Weights of a small mixture-of-experts language model, trained from scratch on English Wikipedia.
Size: 12 layers, width 320, vocabulary 8192, 104M parameters.
Experts: 256 experts in each of 12 layers, 32 GeGLU neurons an expert, a softmax router, a shared expert of 64 neurons.
Training: 1624M tokens, 12174 steps.
Below are experts of layer 3 (counted from 0) of a mixture-of-experts language model. Rows are named router (the router's row for the expert), gate (a neuron's input weights, with its number), up (a neuron's input weights, with its number) and show model dimensions 32-63. Each number is 128 + 32 x the weight over its row's rms, rounded and kept within 0 to 255. Numbers have three digits each.
Before each expert's rows: "gets" lists some tokens that make up at least twice as much of what it gets as of all text. This comes from a sample of Wikipedia text that the model never trained on. Tokens count by the router's weight.

# expert 11
gets: "i", "ation", "k", "ia", "ian", "y"
router:163106076132064122122160131094108090156128111081107120118126118178145112117145140138141156124127
gate0:135097104165134111102179145158111149136169179147090133165166148144110128109108126109169129077102
up0:119182138158152171166168166118113137160156136137120097160164104144120156127090152119197092120108
gate1:088114059070108125136096141130075087109117111138090161116132131122098129121163166156117161170110
up1:143174112095094107186155112123103144154153094145147146164087092132091170117117141111111123132161
gate2:105080110132088127099172161094094139140136097136097060134122100097114163120098177148159199145123
up2:133107120102115091111181139118136169178172088151129123140122096110118155102073156112152157122165
gate3:090087082125150076146107157120102082134134107122084089114158145119111152101067144127098104138122
up3:126111058185139090069151175131133101146142189100135172081137166124166109143096124133143138086119
gate4:148060160144140146076128141085138128099111145110107137149163147152135153167152130134065141150155
up4:204134171107135134139123137140169160154185096136115168168097089160106180142105110075128085075171
gate5:104066067108097090112121151083110124107129147143104080142140144101129045112169135142070172206107
up5:109136168111158163097095144137120112089059151105129113113140159126132143138119198175120159111105
gate6:122088115130174133135164149125131157118151131098127128116127112067105147157163183097190125098096
up6:134163137098192121156171130131134163126170118120125141128101097104070130193118136071173111122110
gate7:164062141103158127188101120087102182108081125146146140159169150091092138154117084139208119206132
up7:179106110081122119135122162111144109109109135131088176121169168146130132121088073146150112131134
gate8:161119117138155103144161093104090105094123140134157154137117134143109074147153116158114153198150
up8:086108122137084207109083178125154153124113128107115082109174128127150172095125144090135138059102
gate9:149137231104140132138088089092106136131115109136128114143151147169147185101100162119089131154142
up9:141168188127144103166110088087096181171136121135188148183160097173131145109134151114119095108160
gate10:086152184125194136101166171163162121115042139159135111164111181097150118157137123135120159126117
up10:128146191144131113111167124158143152157130095187168138178097172141165159146127082082174144079133
gate11:101133089163188156077133154132159064133125101121153161123088111115156137088129130117112101094152
up11:109115093129132107074157136146143104155156095140139143080105085139124147120116116113126084115155
gate12:165142110098164117097136145160158126131091202122177124142129145103143111128142115160099167136138
up12:073115161166098137131118122094109136106143056130092136122101131171117126141149150098131117129145
gate13:190126071152123051172162189115172081149130111062110130126136105136147136173139123162108127067115
up13:075125165096146183070120068137089152095121144168148098083168112136150126104141159117148147195140
gate14:095142188139160147145152155104152117143160152120093152122145096123122098123083148158128155145107
up14:126097141108160129120104129119091129085075098132142070130115139085112131141195140133140121128130
gate15:168129181126161122143139141169142164166113151146114149103099134119114159160104091113135121126163
up15:089069129120098131114142094112082172141131118122164151124181105136128119077169117129162112125142
gate16:122124171145080131115163122128127042113143129119104112111119111128052114118104098082196110124172
up16:110115130095146150127039142126101156110099159153152107193092174145168107132127152153050165190128
gate17:103134114100112131078115114126100099111129137145109155114096150134131103162119100131128092136146
up17:126118129128115122112116119139136127159163112190121168110103147103139140139084084146144047121167
gate18:138148144078147090139084116144111157133134110107179128150071126146125147129116120160117197126108
up18:097120133088092154120153104094147111149118140151125126146141105165121102148129115104157052157119
gate19:109072122047054148110158077098102099136124115175121158090160126123106113169169123162119146147074
up19:141119093071080158128164104161098145157116110149127151102183134085125139161168105108197131134098
gate20:157094155101133074047127145138107091115130097091135092138101182134108171103162132150140113151101
up20:114188146155160159163141159078146125114101146091117111128135067083185087150142153144093155145146
gate21:125111127194132146128148182118183136120085141093147152150161141108180138093141148132062167088102
up21:138174124150166091180169142115178194181162086089165131178125064115108165120120113086139099098146
gate22:166110094169094142098099125088173118122100092045147135132090108084149101072169157101043137150082
up22:168116122172066133114092135090179138137134081122140193116094101124162120073182120112027107176148
gate23:093072126121118138094146121143092124111101118127098119163132126146143133120135125101102143158049
up23:129120109117098155139120127086120153105074173139133071108172167130187105087141177214149158167182
gate24:087124121074149151117189132136123119126121109139172119160115084145158131156166132105129157117123
up24:151148152124144113125108118128141158101131144129084102130131162096133088054054157151148134155092
gate25:158143163109129131119175102144131176120106110110148111159145175053097122135117103118135142129133
up25:110108106164129112130102131089119072115130168124099116089073101171157135096119180140120123135113
gate26:157145060192170103097131141138129134109124132108107159056079152160123070111087109125112115141165
up26:083105151076111078098157145140160095137160116091066096125092117109086166150157134138071106157090
gate27:122101105165170096142122118113136148079084113156110116174136156161176162120122117139110135153123
up27:154129126155113087155138134159141145162142078162109135149070153142149167132112068102096096105175

# expert 111
gets: " with", "m", "e", "ch", "act", "te"
router:108107129112057156141136137158068138114073100100106058094156133132168125100186157158135171116131
gate0:124144119157105135164072090162134150133127137186130105052101152136075100116125133179103132159149
up0:103100137080100127117172145101147074075083152109127103171137164145180109139175142116110161118096
gate1:131098127122136102058100122116092103136095144168160149118125160169194117127143140116135165118110
up1:175152151116121052091152111162116147159152119198168181158116148143115131159158071079131117072159
gate2:157191137116061095114133066141128146118107161182112095141155100130139106203151124161079105152173
up2:116107163144093060102138107166144119116125132121170142120195121197111118138131180164112127121133
gate3:129088064128101084114100183113091050126125129132151094130101186158095135150112114138150103100165
up3:188126111130117120147168153145087073182177097156166076123079137132089127132134096112214071092155
gate4:103133121125147093102153131132128125118112154090154146087212144070152172168154146137130177160151
up4:128108089133140145147110127070132140105124108114099115155036144143100066128121137134136123134100
gate5:120094112120131106093129137124115130079120127135142172138127148165092161152140112112056105172151
up5:068109130083134156135128117099137124142139122170157129113149138126161075153076177136181183141104
gate6:175124142100091070169121122101139131089118076146100153122102093126080125099133141162141113101075
up6:070116111118173180057113128119160112135095178108184156120133167143176093154111137116092163160121
gate7:143170127156147025102093167125146137172131122081061172131112141150122129132105137115106115139103
up7:136113138101147170170092140090116144137140116068141111158129145114112113105088174190071092159128
gate8:202141153140109117103108109146096129145083130126149161118193154133186120154122140159125139055189
up8:138164181105124151112197154158124098158096166118148196147151166156091141115106102106083146110125
gate9:152109130122146122169147120139192170109186183140131086106225137137126119092072095077142156149119
up9:116071173119116143144093115155169156107109161099071134074164192133109141086131087154184147156147
gate10:156184152142133123102124086141102113144120118186162110101140177085091067145149136106161152098106
up10:172157106122150092154144175174147111098180086090179193082149167092117151097097120109074125167143
gate11:153094125183135186134073101128170153119196169104096114182126105077095140175101087146110159187156
up11:065136138138124084131170139111099107134058130120130151094160159163142115116169175133105140092113
gate12:143117112135134159088159168156135162099163102114165152133076135178088156133142121063192166121072
up12:143100093088137120116083111126131121160165169117126165088173093131168171154108078147079103132143
gate13:085131119194051167161181101139163110136146116150158145169121148186181144126104166090119134125111
up13:157125112104133072061098152115120095089096163111145208082147114127095099120119105138076130154118
gate14:057156150154122150145099181092199130110120101153119121098172128145114071125145092131153133143111
up14:104166131111148122134125150080180159157144041112110122154178101121128109162129113134194123170126
gate15:096145153148127099167157113118105126118080104127167128109080091163107101146139104122106113155154
up15:190196125107152173129088127145148115122163141130145183099138104190158103201097139133092133094124
gate16:158131101123119150161170129123101158102143092145121102176169101097089155163178065128083158108131
up16:087122148106102107149172171158115117073080124052157157084135169105123026166186092118135163152130
gate17:085109056160115106104163083113060133115120163098100121085165104140112132168165147145133180174138
up17:135103134147144136094121174105183075065104154144114134120111167161138093088098158165088152133076
gate18:091103096134153077138161116156040106126172110042086103145120129103124204152094106156116161125127
up18:091130141153150132127124190113170119101171107101180148137092094205100097134111114120125127109184
gate19:126137134123148162111095093136091144113117089126110179147175125136172104128125146134107153123122
up19:141172171134124131086099136135073119126096075138100172161140107151119134124145111104120156138143
gate20:125149088130082159120140085131093131123171097103177124096186068174132086148144134123110129159146
up20:117161119063194197156194105066115122121118084102134133061114100165137139093110120131081152130120
gate21:087070093097094115129190189135102145142137094137066101146151126094211078149135128111119125195133
up21:085128134090108131165166193124096143117169085124094130163082072101147116149141135084155054176157
gate22:191100160068112186119195084157127105097100147174156103152133141080222182144195116139123115081129
up22:016168142179171095110101180101110147141133124041080170142139117124068108094113144139129154191130
gate23:180141104155086084135190102150153131148078167151136157098193114107132070094128098158078126100120
up23:137153092132138045170199086099152130142152167117096130180136123065156085145111143124142136144121
gate24:075094126163191150114119110129092127126169149114106110079101099138203189130148125108133128184136
up24:139198155157135116117103120147115133162146163119129144120105089125157192181160078045122107146168
gate25:069131125039117101113121085121069129154130078148149093167092070146100125157169115140164146194096
up25:135143128104163197106134103146084126102114166169099183098101137120153148213158140184167138177176
gate26:093102147129170156111092060123092160089155180138138152099114083127104130129178146184058114140072
up26:095137162118176172154088053132099186101175129175138159109141078095116132163184090171076094136115
gate27:126116126216118208152097155093152129183156169056177126144115170100168128094103120148112089120144
up27:147136138169100130122105127101150128139151108079154085142085146140136131066152109103126090118192

# expert 230
gets: "\"", " (", "'", ".", "s", ")"
router:126112110145065160095123126143163093137056163074092089064167135183179141115154193190108111125050
gate0:135164116090116115154141082143155115123076111171123101076169106113123091088133203080190115138145
up0:124082106134146122083149151086113138130128158076115167173114168160134122180100105180066153137114
gate1:159135127113110170127121079158102187134105161105115125143126122079149135127198131127112154155120
up1:172173130086161126161140121144145119169091186161137125080094124136189095165156127103105159143090
gate2:102106135179159161184163149068117116072130077168196088177138140134075123143137130182110110123120
up2:129105132175148134176166144059126127085155060149188102169128126115077143131118109144096104117138
gate3:138194043121063112119112108128140124144118169153166104134108103089138140109167141101083127120120
up3:155197108090062151142081097145146129160152171200140106119102113075163128125186113093056131125115
gate4:134167101123058136170136137137130150142188197084134137116132079079162151151166103147162073141073
up4:155143093162123083154209058132126175123086152082190098096084160134164143211152143150135136139079
gate5:159179159166149128119090169134106119151127191131086177107191172077143124124078055146113074125136
up5:147141097148070064125174152132153157155082115137071085152136145210172196103131096049109104105155
gate6:069123147176150174129113096137147115133116105127130175063161125136033151171177142122139138125119
up6:166125113094085076116118148110114125110135106083103059201125122121213092124096129127172145141087
gate7:162094129131086104114107127118103136140146126107122107154156123051096182100117132092137175135167
up7:068088137163121154101073103127107146164142090129155125180095115150175142210096154130160122160079
gate8:163091095104112142117179191160128134147170070174164159072177111179122129137148107129119066071122
up8:090084126165146104131061137162089150137104057159140141122147100156114169209117105109175142127114
gate9:104078144153117092090144048127128141156152088153105094153088105185127126164091117149106155131174
up9:157139133133147114073126130155141097145162130164059182129097099139130155155097093133127139133131
gate10:117177070126152074152140082075127133105077099165141139157125129105079127103149170141144128143151
up10:145181085102110079171126119164156150126097143138168206122131107077119145093159147139167091113146
gate11:093146143171119166119161168151123120095074112054126100101111181050109126136131129155152125117092
up11:159101099122116092110101114071142134154176085142128161142120045219127135071109140090131142142126
gate12:134161092162153137040149096137030124113125078124102177111135102142156123212104181113150163179107
up12:117110154145188136200122129074143164092112136152160055125123150128150153112128104072124119109128
gate13:136125172131090122110131121140148175100132107165095176125112149131085149110064109184135145145107
up13:097100072134159164126148144128121077140148125075116125167135124098169086152133151090137127117089
gate14:133117090125119112131155121108002102093072133124094114153133132061150119125169117108118177140142
up14:176158162124076150171102111181088162167116136133145113130143100082108182188167101069165107101155
gate15:123099100167137111113131138135142132131119183184116205086165200126202104102111119129153149188076
up15:131107123073145124149118128080094133095085091134111054152104094142093116134150159133123161111102
gate16:135116106160150064107124119117101110157135122097089102157107096115144130164094162130168142177095
up16:103097194135112184122130150130154135107114146154128098107141160184100125164134109140144119097134
gate17:145109113154146170144130159154093162098111143146116122116167118126088094134126073168180169186144
up17:106136114088115086110140120079154089136145141087110126100097156120167148118139185087119140094126
gate18:115109126118149086106108130117101103137101174143136142076100218140107108093181123154154121122069
up18:148127142129110084126120148201125127166115133129169146104096112118096166186150082131166109070055
gate19:165146120108109140131083232136156109137143110095165144126168107114137172206085090139105152159059
up19:169123101103124132134111237112141094130182118100180145129161117125145163166078071131106120169130
gate20:114137128118162203132110108133169000136145113122094154113125183095136176150118120166093151100092
up20:128115123110140084110189151081070238096112172143158102142116115130120081102115184128164129155108
gate21:166120088109095091099057116122090086153094147065120132133077187153145108064142124092094152146140
up21:090170130146160161127174138111149180094116128160111125134099060093141152196127191137166109130114
gate22:154126159107169164129077168127079122099110094080118133153162127184168140097195153120153126158175
up22:156131168069131158131081164165099157140125100073153141154173092125150144135190104131119098139159
gate23:112082144169119135099135158133075151104108118083138106092130113135171163081040122113126092108114
up23:115148111088116138146125098097182078119139135141108195122106167117078091157166147157122171171127
gate24:131060145111167094095152062072102159132092097108147086157129135162076175157115168100111122109148
up24:081120106194108182092110181114095102096180124071125205151157129119113092119149104158077119143142
gate25:129094138141136194077199160130095080140112156097154147170126157131144112148105144140119092128123
up25:123131112119138131146065130098103113090109080150058082099134156154151080092080135148144185181108
gate26:095144109126104089184180083165187147157108077105147151106130099117107157121133121143102133104143
up26:110131091141066125162144080140165173145060133120111147076152119095146174062122100090064099110119
gate27:118127163108111151141137151116135170150139123149174084154157105145111119146135118112116135142088
up27:119121143100137114135154135124117157151089170068194107131156111134123118171107070116141130165076